config.toml
num_hidden_layers = 14
normalize_top_k = false
scale_expert_input = true
init_std_router = 0.0204
norm_eps = 1e-05
qk_norm = false
init_std_qkv = 0.0334
warmup_steps = 292
decay_shape = "linear"
dataset = "wikipedia_en"
Below are experts of layer 2 (counted from 0) of a mixture-of-experts language model. Rows are named up (a neuron's input weights, with its number) and show model dimensions 0-223. Each number is 128 + 32 x the weight over its row's rms, rounded and kept within 0 to 255.
Before each expert's rows: a language model's description of what the expert responds to. This comes from a sample of Wikipedia text that the model never trained on.

# expert 14
Line breaks after an article's opening title block, table separator rows, and mid-word pieces of names and verbs, like Beno-î-t, acqu-ire.
up0 [106  71 170 154  74 139 145  79 156 140 172 105 164 128 119 110  80 114 109 124 104 130 184 116 132 117 144 215 142 116 179 146 120 111 124 132 115 170 105 110 141 150 128 120  53 135 108  61  72 126 138 126 113 205 189 156 206 102 124 133 140 149 135 162 120 116 101 164  99 137 128  89 145 119 153 109 119 126 155 115 103 129 171  93 122 133 106 131 137 150 115  95 189 126 122 144 174 142 151 150 106 130 172 138 128 110 163 108 141 105 127 106 124 103 117  92 149 152 132 167 143 146 128 162 109 181 123 110 140 115 103  68 169  96 158 113 123  88 152  65 170 111 121 124 145 112 118 123  89  93 150 111 143 153 112 121 171 174 163  77 157 159 134 111  92 116 158  95 154 164  69 208 133 140 106 105 103 103 136 109 184 110 134 104 126 179 114  92 106 106 218 177 130  93 129 138 172 126  96 134 101 102 130 109 106 102 137 146 139 130 175 110 145 130 125  59   5  96 181 194 175 155 141 228]
up1 [134  90 108 134  76  97 116 124  91 126 102 161 106 101 137  74 102 127 104 138  99  90 156 108 150 134 134 100 104 160 148 166 120 125 119 142 129  88  99 135 146 188  87 191 144 140 121 108 147  70 119 145 134 105  92  84 137 149 180 116 154 110 121 112  91 180 124 133 135 111 188 101  99 100  88 139  93  65 158 119 204  80 181  89 104 181 136 154 127 152 119 101 135 186 121  75 149 178 184 220  91  94 127 151 104 135 160  95 163 105 175 119 130 167 121 198 159 124 128 174 147 118  86 106 111  44 174 122  81 157 108 168 153 144  87 139 113 147 105 138  93 158 191 124 105 129 139 120 154 130 138 185 133 110 164 152 132 147 109 177 111  98 122  98 140 112 140 158 109 117 122 127 156 106 113 100 155 181  87  77 157 164 114 165 161 150 119 136 138 113  58 149  95  88 140 117 224  96  88  58 117 140  94  75 158 106 135 165 115  38  93 138 100 132 130 109 131 169 157  89 101 134 129 129]
up2 [113 113 110 170 104  88 111 156 182 182 146 126  90 206 102 133 123 125 152 120 142 164  67 134 125  81 160 109  64 152 123 116 124 155 128 104  95  98 111 129 147 137 119  80  91 108  64 128 117 156 164 112 122 136  54  89 119 142 164 165  94 131 110 187  88 161 136 171  71 156 152 122 113 112 124  98 116 128 163 191 136  96 142 126 161  86 138 131  94  99  71 129 126  94 124  88  42 135 100 123 131 107  87 105 122 105 133 118  68 106 170 117 127 182 122 114 124 130  80 151  85 113 194 128 117 121 139  59 118  79 118 159 139  79 108  93 131 122 106  94 204 151 143 156 162 160  91  91 138 162 116 116 158  95 187  78 149 121 153 133 151 113 114  91 139 128 134 109 170  93  91  16 109  82 105 113 158 133 174 110 114 155 119  87  90 124 150 131 137 141 116 165  77 119 121 124  84 165 152 128 103 123  55 119 128 129  56  85 142  55 147 122 167 122 177 145 103 112  86 133 141 101  71 117]
up3 [142 104 171  98 129 159  73  71 153 112 147 194 145  86 138 113  82 106 109 125 143  79  67 175 168 110  80 146 165 117 114 138 119 111 124  88  83 149  77 145  91 150 168 105 165 111 124 101 145 102 146 145  98 179 123 158 137 125 148 150 129 161 140 152 102 153 141 164  89 157 177 185  60 128 123 146  92 108  96 138 118 104 178 148  63 112 128 146  93 127  99 180 152 135 125 124 142 106 151 135  84 134 182 143 170 169 143 141 133 140 150  56 105 113 131  75  86  56 134 137 140 118 139 119 149 120 116 112 157 139  49  47 129 148 108  96  91 157 108 147 107 161  91 142 157 134 118 126 151 152 146 145 133 200  80 103 108 169 151 131 110 110 164  71 131  97 124 162 129 101 167 135 150 108  80  94 160  63 130 156  58 117  89 164 105 172 180 127 108 191  66 134 156 201 188 143  59 151  98 167 120 109 112 170  92 141 137 157 134 117 148 124 123 130 111 113 159 103 146 119 123 160 159 206]

# expert 7
Name parts of places and institutions such as United, States, South, City, University, compass words like northern, and "Scientific" before classification.
up0 [ 96 157 104 189 112 166 114 142 126 193 124  94 163 162  91 161 165  99 151 141 149  87 183  88  91 121  88 117 154 124  95 211 161 121  80 103 132 152 151 169 141  70 146  74 164 136 111  93 127 144 130  75 141 165 116 171 166 151  92 112  98 100 131 165  94 136 163 137 126  77  95 125 186 101 116 111 116 158 130 114 143 127 138 100 133 132 193 134  75 149  61 123 133  98 147  66 144  63 117 129 191 121 162 114 182 188 172 143 110 167  64 153 149 159 129 155 126 143 137 134 165  69 109 118 111 170 147 157 128 162  99 120  88 146 156 133 171 116  94 130 119 116 182 159 117 136 119  91 117  61 112 108 124 101  71 149 137 118 112 155 126 148 118 105 169 162 116 106 102 134 128 191 159 149 133 141 113 129 164  82  54 136 129 129 122  93 162  83 136 138 157  90 113 147 176 146  99 144 112 164  87 147  99  72 169  42  93 204  64 110 139 150 139 111 102 173 172 113 154 101 139  91 152 137]
up1 [151 177 117 158  41  94 126 188  52 130 166 125 167 146 114  97 110 121  95 141 123 125 141  73  93 142 145 103  70 117 112 110 177 155  69 145 190 144  99  75 107 107  95 167 134 137 151 141 141 126 176 135 140 114 188 132 155 136 114 143  94 147 110 155 121 146 120 161  73 121 114  87  89  85 137 119 130 168 143 126  95 118 113 125  50 148 130 158 181 152 156 113 119 149 137 157  82 155 135 113 150 111 154  36 114 101 151 132 126 120  35 102 115 107 138  58  95  88 138 150  74 181 140 142 168 133 123  60 136 145 134  85 187 102 111 108  94 127 135 138 141 151 163 129  98  81 112 146 158  97 113 188 129 190 134 126 151 123 107 156 144 114 171 168  94 156 148 120 118 173 122 129  69 128 103 126 171 104  95 139 148 173 115  73 126 107 140  91 158 153 182 147 111 133 124 143 144 178  91 177 106 212 138 142  72 109 164  75 133 145 116 163 158  85 130 101  74 137 147 154 125  85 106  78]
up2 [156 127 115 102 130  99 143 119 156 134  89  95  90 161 148 113 118 122 139 137 118 110  76 163 101 125 162  91 107 130 129 183 110  96 162  75 176 116 129 231 151 111 105  74 151  89 163  97 111 118 102  96 169 130 123  72 143 109 142 127  98 136 157  92 110 133 110  96 125 123 166 103 134  60 148  95 113 152  45  91 170 153 122 104 177  69 167 139 112 179 100 117 169 125 114 149 116 170 118 178 140  64 150  93 146 137  71 170  94 120 110 143 107 120 135 143 130 153  92 175 130 171 136 157 153  93 106 178 143 109 115 100 126 148 133 139 121 122 108 136 175 136  94 117 126  97  90 166 115 106 166 107  99 148 111 126 159 170 113  81 116 161  41  95 154 122  79 137 123 155 137 132 121 118 162 198  86 124 104 128 138  80  93 107 173 138 138 113 108 123 127 153 177 130 201 133  90 212 151 127 108 118 170 130  59 142 166 171 127 166 220 165 131 159 109 208 122 110 191 121 135 174 111 181]
up3 [ 62 147 110 126 197 167  95  69 110 135 168 178 167 121 133 126 134  78 120 133 124  63 125 112 121 140 115 115 131 122 101 154  59 130 148 126 154  78 109 165 153  52 133 168 128 132  94 131 157 134 121 157  86 178 164 189 105 124  88  45 140 121  98 154 103 126 115 111 135 115  99 161 120 109  96  81 129 111 137 156  91  92 123  53 166 138 162 149 112  93 147 103  80 122 110 102 121 146 141 131 149  94 102 182 141 120 113  85 135 152  84 170 102  79 119 125 141  96 108 109  98  81  91  88 118 167 101 140 137 102 123 113  74 175 149 151 138 181 137 144  49 182 136 170  90 131 129 146 166 110  95 121 194 129 118  95 124 118  75 164 116 161 122 108 109 169 103 133 121 123 128 141 138 155 138 184 110 153 135 127 127  73 152 141 132 112 162 152 147 170  97 131 129 137 134 148 126 156  99 164 134  70 127  86 146 134 130 222  69  37 145 102  58 143 134 147 159 135 189  56 157 188 141 164]

# expert 0
Prepositions right after a verb or participle, heading phrases of place, time or agent, such as at, by, on, from, during.
up0 [121 104 136 120 134 131 113 100 169 152 161 108 228 143 211 127 121 192 134 100 109  67 140 151 145 112 133 114 107 132 138 192 114 146  95 123 140  78 106 179 127  61 120 107 204 115 106 113  72  93 134 141  78 107 184  80 148  94 102 119  92 117 127 106 110 109 127 148 108  90 131 121  96 131  90 125 148 120 179 100 133 128 123 154 128 105 152 221 127 143 189 124  69  72 128 122 129  83 119  74 117 129 131 130 165 105 114 135 142 131 147 168 134 158 160 119 142 122  99 118 147 161 168  99  97 100 144 162  91 132 181 111 134 209  70 136 129 106 141 151 101 176 110 115  94  99 107 172  89 142 104 153 102 122 136 169 134 173 114  84 102 147 101 129 171 108 147 159 162  98 185 108 110 208 106 235 137 105 101 147 149 173 187 136  86 165 122  95 138 133 149 108 124 122 155 137  95 212 166 136 109 117 150 120 142 115 218 137  93  88 108 149 143  97 121 134 123 143 156 125 165 124 136 176]
up1 [166  84  85  87 140 133 135  94 182 100 127 118  92  96 130 112 106 206 128 136 153 123  92  87 187  84 146 127 159 114 128 170 177 103 141 176 127 104  91  93 128 102 135 148 106 146 129 129 149 166  44  35 131 174 146 157 145  69  53 157  97 163 155 131 158 162 140 124 174 125 159 157 118 156 120  86 118 109 122 116 157 231  78 167  99  96 133 102 109 144  54 130 155 191 130 150  77  58 115  97  72 161 139 129 170 163 136 143 160 131 133 158 106 161 120  96 110 106 140 132 125  95 130 108  74 143 100 120  87 139 154  75 107  85 119  90  83 170 116  99 181  94  80 154 110  97 114 126 128 116 148 148 119 114  86 151 140  66 121 141 112 186 197 140 127 100  61 136 140 143 140 143  77 147 129 118 129 133 115 125 191 119 116 143 180 111 102 154 144 148 119 110 109 178  80  98 118 136 164 150 145 153 133 159  93 152 155 127  94 110 133  92 173 162  96 129 177 167 153  95 101 158 123 106]
up2 [112 137 157 146 194  94 145  73 156 162 143 114 137 164 144 118  96 187 103 125  97 112 136 152 117 127 163 123 154 160 132 131 110 142 109 110 101 106 121 136 105 137  95 139 125  85 182 117  91 205 133 163  75 153  96 160 126 103 171 180  98 108 145 105  93 110 147 129 112 109  54 103 128 151 131 109 108 151 185 140  75 117 105 152 139 105 152  99 158 115 163 151 142 155 126 208 119 116  72  90  97 147 150 166 185 106 104 133 170 129 163  73 140 174 101 119 128 139 136 157  77 151 152 149 149 179 115 119 109 151  58  55 142 197 114 177 165 170 130 183  89 180 111 104 171 146 107 133  83 151 184 122  93  78 115 155 180 147 171 153 129 129 152  80 113 124 130 123 109 139 170 141 187 148 102 111 135 135 148 123 183  90 159 188  94 137  96 116  62 144 179 147 124 122 135 139 138  67 151 102 102  82  84 161 194  50 150 149 158 129 160  81 149 123 163 110 100 118  93 165  89 133  97  89]
up3 [152  79 153 126 143 179  37 118 154 103 100 126 135  76 128 118 121 172  88 180 148 140 109 127 104 155 169  89 151 102 132 137  64 123 126 146 105  72  79 120 141  83 146 152 186 151  88 166 144 127 121 157 108  88 119 106 130 166 109 138 153 142 154  88  86 111 101  13 201  90 137 142 126 124 111  70 122 127 116 164 140 108 158 128 148  67 107 124 141 151 155  82 114 160 120 114 138 142 112 149  68 171  92 117 148 210 195 155 189 133 176 153 142 120 100 145 171 169 108 128 159 117 149 153 141 164 120 108 156 139  54 143  59 157 133  90 112 159 157 124 111 182 133 157 138 130 132 161  97 139 141 177 132 150 157 163 132 101 105 167 108 143  90  88 179  80  81 150 187 143 132 138 151 132 115 151 138 114  92 154 128  92 129 120 154 123 134 134  80 155 129 107 149 161 131  95  97  91 136 116  97  92 147 115 119 124 137 157 113 194 114  62 163  64  75 147 145 171  94 110 198  97 120  92]

# expert 22
Line breaks ending list entries, table rows or paragraphs, especially in lists of people, bibliographies and infobox fields.
up0 [112 115 137 138 200 151 145 130 137  69 136 141 158 128 151 137 114 121 133 115  91 128 147 184 109 154 163 146 130  50 141 139 142 107 105  64 110 151 146 130 127  86  54 150  95 138 128 106 199 101 131 159 132 120 155 153 113 125  80 118 167 149 111 124 169 120 140 134 154 143 119 131 113 153 107 127 145 145 138 160 180 109 142  55  86 139 189 167 141 122 136 174  83  92 132  66  75 194 210 105 110 117 126 141 103 132 106 164 149 171 119  97  96  99 103 142  43 117 156 137 100 140 162 143  84 135 161 167 167 118 141 146 144 105 122 117  99  83 107 157 171 130 160  46  90 157  83  62 167 159 138 111 150 135 204 166 133 104  80 146 140 153 121 120  79 124 149 123 125 147 116  56 130 148 115 142 167 144  75 166  58 112 100 156 168 128 140 113 164 195  89 138 149 139 156 113 115 165 171 118 134 129 171 122 104 147  98 117  55 165 141 153 173  66 170 137 159 162 137 141 125 156 128 202]
up1 [117 159 134  82 219 162 180 128  78 129 142 117 194 110 134 138 122 149 126 126 156 101 188 114 162 104 152 102 120 141 156 143 175 131 176 124 116 127 130 169 239 162 150 105 125 146 135 211  19 151 109 157 117 108 196 153 124 165  88 101 115 175 117 127 169 159 138 145 179  75 129 130 192 126 104  85 135 126 162 113  76 192 113 146 115 125  97 127 139 144 127  93  44 152 112 135 138 146  81 113  89 152 144 174 142  68  85 107 140 157 125 137 128  93 157 131 113 126 103  91 156 112  85 118 119 115 145 139  82 143 136 122 147 190 121 166 132 108 122 108  51 137  70 155 119 115 138  94  85 150 130 182 120  67 105 135 134 129  81 172 151 118 101 130  55 132 166 119 145 103 138  95 118 142  62 146 157 136 128 101  92 145 121 123 117 116  84 104  94  98 176 127  92 137 106 166 147 131 148 133 129  83  91 114 157  71 137 103 123 129  92  68 142 162 144 100 124 124 167 127 182 151 121 155]
up2 [114 150 114 206 126 167 132 109  93 143 129 140 105  62 154 138  85 123 117  76 137  97 183 107 144 115 125  58 140  78 107 167 182 146 139 141  93 130 126 149  32 162 107 121  92 156 123 119 194 104  69 135  96 178  89 148 127 149  77 177 124 143  78 151 205 103 159 136  75 172 202 130  74 114 123 129 120 128 176 125 178  93 140  95 109  98 127 162 129 120 146 157  93 100 131 110 107 158 174 115 135 118 109  80 100 123  83 179 165 152 137 138 110 132 102 164 153 116  75 150  75 121 134 152 170 114 150 173 115 132 113 140 125 108 123 148 119 170 149 106 150 111 181  51  58 124 139 105 135 137 132 132 140 127 222 183 210 131  77 141 152 170  81 117  92 135 150 157 151 160 127 102  96  99 168 173 147 140 127 142 135 147 103  89 132 142  99  55 154 142 117 174 168 147 118 116 131 137 179 128 144 170 103  73 149 159 133 156 117 163 132 121 138 121 132 117 174 110 100 117 128  73 150 102]
up3 [134  82 122 124 137  86 136 180 156 117 115 143 142 158 123 130  96 148 102 105 114  64 118 109 143 102 160  91 102 145  93  79  93 100  92 148 141  37 116 117 118 112 143 109 126 173 160 117 130 175 117 127 152 157 120 123 143  82 140 116 143 166 133 134 100 151 113 138 141  90 188 164  66 163 137 130 111 132 149 108 125 184 129 111 167 110  63  96 123 145  99 136  96  82 121 177 151 100 139 170 129 133 117 131 176 113 212  90 152 115 121 130 134 126 128 128 141  70  91 133 141 157 126 163 177 137 130 141  97 112 203 102 102 110 135 157 103 154 113 141 148 166 145 155 116  78 114 225 146  81 164 146 156 188  82 113 175  94 194 107 150 111 167 133 173 130 161 137 149 125 148 100 118 137 106 108  53  88 130  38 164 212 112 107 163 152 153 122 177 133 117 123 140 132 118 133 111 127  72 170 134  32 123 174  91 132 127 193  56  71 151 129 120 149 136 146 165 167 145 144 155 186 106 115]

# expert 2
Common nouns after the, a or his, usually followed by of or punctuation, such as information, career, election, population, census.
up0 [118 183 118 175 141 155  99 134 151 161 154  95 178 104 128 129 148 120  94 109 115 139 155 140  95 116 102 163 104 105 157 136 141 130 102 154 103  84 107 128  46 150 131 177  65 113  72  94  81 102 127 106  98 113 175  80 131 154 106  75  99  74 157 152  93 136 140 130 123 119  99 194 154 117 158 125 126 129 127 174  77 117 114 133 127  62  93 153 143 145 131 172 125 140 127 148  84  97 148  94 121 210 130  71 188 139 125 118 121 180 106 155 129 135 132 145 114 160  38 127 119 162 129 156  86 168 115 136  87 170 163 191 118 130 186 140  49  91 162 189 137 144 109  99 117 135 105 122 147 146 102 129 146  85 145  86  64 146 148 139  64 143  94 164 182 134 118 122 152  88  97 211 110 167 156 146 192 140  96  99 148 170 116  79 127 132 107 145 126 143 138 103 147  88 192 101 184 125 142  86 132 100 110 134 106 184 145 176 153 110 132 109 132 145 108  64 198 150 159 137 151 161 147 125]
up1 [ 99 143 138 167 101 106 121 142  79 161  92 106  96 116  90 151 189  40 157 137 122 140 131  82 122 148 132 135 106  65 133  95 131 154 157 173 131 138 124 136 143 161 115 162 138 109 115 205 130  93  95 124 120 144 146  75 149 147 118 128 113 133  79  86 153 145 146 153 114 216 138 117 105 136 130 117 140 141 115  95 142 161 149 116 140 149 155  96 144 158  70  70 138 117 115 133 159 136 111 168  95 136 152 152  70 139 157 107 167 167 108 135 118 100 149 107  88 101 177 117  77 123 175 121 187  67 115 128 158 102 127 112 135 134 153 114 165 213 100  77 155  81 181 139  78  87 174  66 149 122 182 117 171 135  96 150  86 128 116 111 145 138  65  58 150 150 170 163 161  21 141 170 139  91  95 120 117 128 144 167 110  88 114  89 149 152 160 198 191 173 120  83 125  94  81 126 167 197  77 137  78 155 128 131 162 128 162  84 125 134 130 126 115 120 121 158 129 116 103 121 103 165 116 145]
up2 [119  99  73 115 115  95 140 215 155 143 108 141 221 164 139 111  25 165 125 156 137 182 120 112 172 136  92 174 110 125  58 143  95 108 134 151 134 117 169 117 164 129 160 131  75 163 195  92  84 198 139 102 163 108 107 123 138 152 138 105 101 114 143 123 102  83 151  86 126 127 104 135 146 145 155 124 145 139 112 129  85 138 133 170 114 160 121 106  74 100 151 208  96 131 122 121  97 108 143 139 120  92  62  81 135 136 109  92 141  90  62  93 135 132 170 170 149 167 144 123 116 159 122 107 214 148 118 114  56 162 104 118 157 143 111 157 118 170 109 181 120 136 101 106 163 126 135 114 100 149 165 141 154  98 150 139  89 153 144 196 148 119 122 101 152  53 111 128 129  98  71 154 156  77 177 123 147 118 157 138  86 114 187  98 196 159 123 149 115  55 173 144 160  97 122 121 124 118 186 101 131 150 112 134 140 139 125 173 154  78 149 116 117 135 140 187 116 101 121 125 162 123 142  85]
up3 [169 184 118  97  86 101 140 226  71 173 101 141 156  93 148 130 184 117 133 140 113 100 117 106 157  78 105 148 129 100 120 189  86  91  54 175  33 172 139 120 116 120 140 163 124 168 217 100 163 146 154 112 135  91  92 121 156 116 153 155  82 130 146 176 144  79 158 142 129  93 130 101 165 109 150 135 154 124  98 100 162 108 128 117  98 132 114 123 160 103 130 117  94 126 123 154 133 155 123  93 133 164 113 126 172 112  93  82 169 152  66 126 111  77 129  88 131 171 169 137 175 132 152  71 110 124 117 106 159 161  47 124  92  96  88  93 109  89 137 175 148 144 100  87 102 136 107  74  85 100 165 100 122 138 205 109 106 124 144 123 126 126 130 106 163 118 135 155 109  90 123 107 134 162 119 138 169 106  83 168  45 156 136 124 144 170 142 182 105 175 135 127 131 137  77 133 203  77 128 129 107 122 157  98 146 151 188 129 183 148 149 158  79 146 135 117 129 115  58 131 112 122 124 120]

# expert 23
Pipe symbol opening a table row after a line break, and capital first letters of names split into pieces, like F in Fitz-Stephen.
up0 [127 154 188  99 137 118 116  99 143 109 102  97 100 113 191 108 139 122 100 109 139 142 126 176 115 117 179 131 118 160 152 123 152 130 103  45 110 118  99 125 128 145 108 166 109  98 107 134 113 150 101 163  98  59 127 170 134 109 205 119 158 142 146 147 129 176 105 142 139 157 119 110 144 122 108 118 204 133 140 150  90 162 118 121  94 179 124 168 181 136 178 114 139 126 121 138 120 111 132  85 135 141  97 157 118 101  72  88 119 121 208 106 148  94 150 123 135 157 169 102 144  92 137 121 125 135 101 128 140 113 112 133 158  91 139 116 114  96 167 197 113 108 137 159 176 112  54 123  86 128 116 133 134  72 119 103 143  76  96 188 168  55 169 131  86 147 114  86  72 134 109 125 121 204  74 131 174 143  55  73  80 150 177 139 131  94 142 123 126 126 168 144  85  84  92 106 198  50  71 133 148 120 135 188 167 142 164 102  57  96 106 124 122  98 171  59 143 155  84 130 144  86 138 136]
up1 [112  77  83 115 158  74 131 115 175 135 182 105  91 145 155 154 128 134 154 136 156  93 107 157 119  98 123 145 134 157 147  90 204 157 125 113 138 131 128 141 125 123 200 194 156 130 106 120  46 121 134 122 134 116 155 146 104  56 137  91 136 162 114  55  83 151 124 164 123 132  97 140 141 122 135  93 166 120 160 123 163 165  44 138 120 165 157 146 169 120  98 136 116 158 159 120 139 174  96 197  85 112 160 166 117 161 146 128  96  80 154  91 167 166  86 159 158 155 147 151 137 112 104 153 138 124 138 195 118 147 154 136 199 131 145  85 125  99  83 178 136 142 104 126 172 139 106 162 155 129 125  82 122 168 132 137  78 120  59 124 125 117 101 140 150 111 120 123 106 123  83 139 126 105 112  81 129  98  92 156 127 146  65  68 158  84  94 197 128 166 117  78  44 119 145 149 122 121 150  87  94 180 144 131 172 102  89  81 110  80 126 146  83 114 111 110 123 110 196 106 121 209  74 150]
up2 [143 116 161  72  79 111 154 165 146 183  94 135 184 154 159 158 159 104 140 130  91  75 168  89 112 147 124 104 116 118 145 127 131 125  96 198 126 110 110 146  94 163  80 187 130  84 140 133 158 123 132 186 122  71 121 115 136 178  84 133 131 144 172 142 162 158 132  93 163 141 117  43 128 146  92 119 148 172 135 131  59 103 150 136 134  99 105 163 165 130 138 196 157 133 141 149  96 143 120  92 156 135 163  98 105 117 128  95 212 123 131 130 137 112 117  64  77 167  90  79  46 144 167  96 139 105 130 163 164 156  90 154  97  91 119  89 152 160 204 122 148 105 165 110 130 140 180 142  64 166 189 104 108  81 166 160 134 117 136 151 155 110 140  71 126 128 142 111 112 122 164  94 110 157 154 124 123 104 105 179 101  80 108 141 158 158 116 159 152 123 111 141 218 130 131 134 156 159 129 150 150 125  33  81 132  83 138 137 193 119 165 127 134 123 120 108  96 111 113 151 114 134 132 206]
up3 [125  95 172  40 182 117 180 120 144 176 101 115  68 148 117 149 131  89 108 178  85  57 102 118 121  97  89 130 152 107  86 134 131 140 127  80 108 130  90 157 193 165 148 166 102 166  84 131 117 135 156 219 124 133 139 117 146  82 170 134  88 183 145 158 153 144 121 152 143 179 171  83 150  72 148  52 171 144 164 133  52 144 145  88 135  97 142 138 169 146 144 162 163 124 135 175 166 142  96 152 147 149 124 142 122 129 127 121  74 137  82 139 137 154 129 109  99 171 133  46  98 154 121 122 123 110 138 166 112 100 106  64 180 137 183 171 112 160 154 153 134  78 110 102 181 106 141 118  99 142 109 119 159 111 194 148 123 135  91 144 100  85 119 151 138  95 136 114 101 165 122  76 101 171 108 134 136 157 133 136 147 148 145 214 152 121  95 129  85  92 104 125 138 116 144 146 152 148 123 112  97  82 181 187 140 107 116 178 148 115 166 136 137 153 134  77  52 162 125 158 135 143 106  97]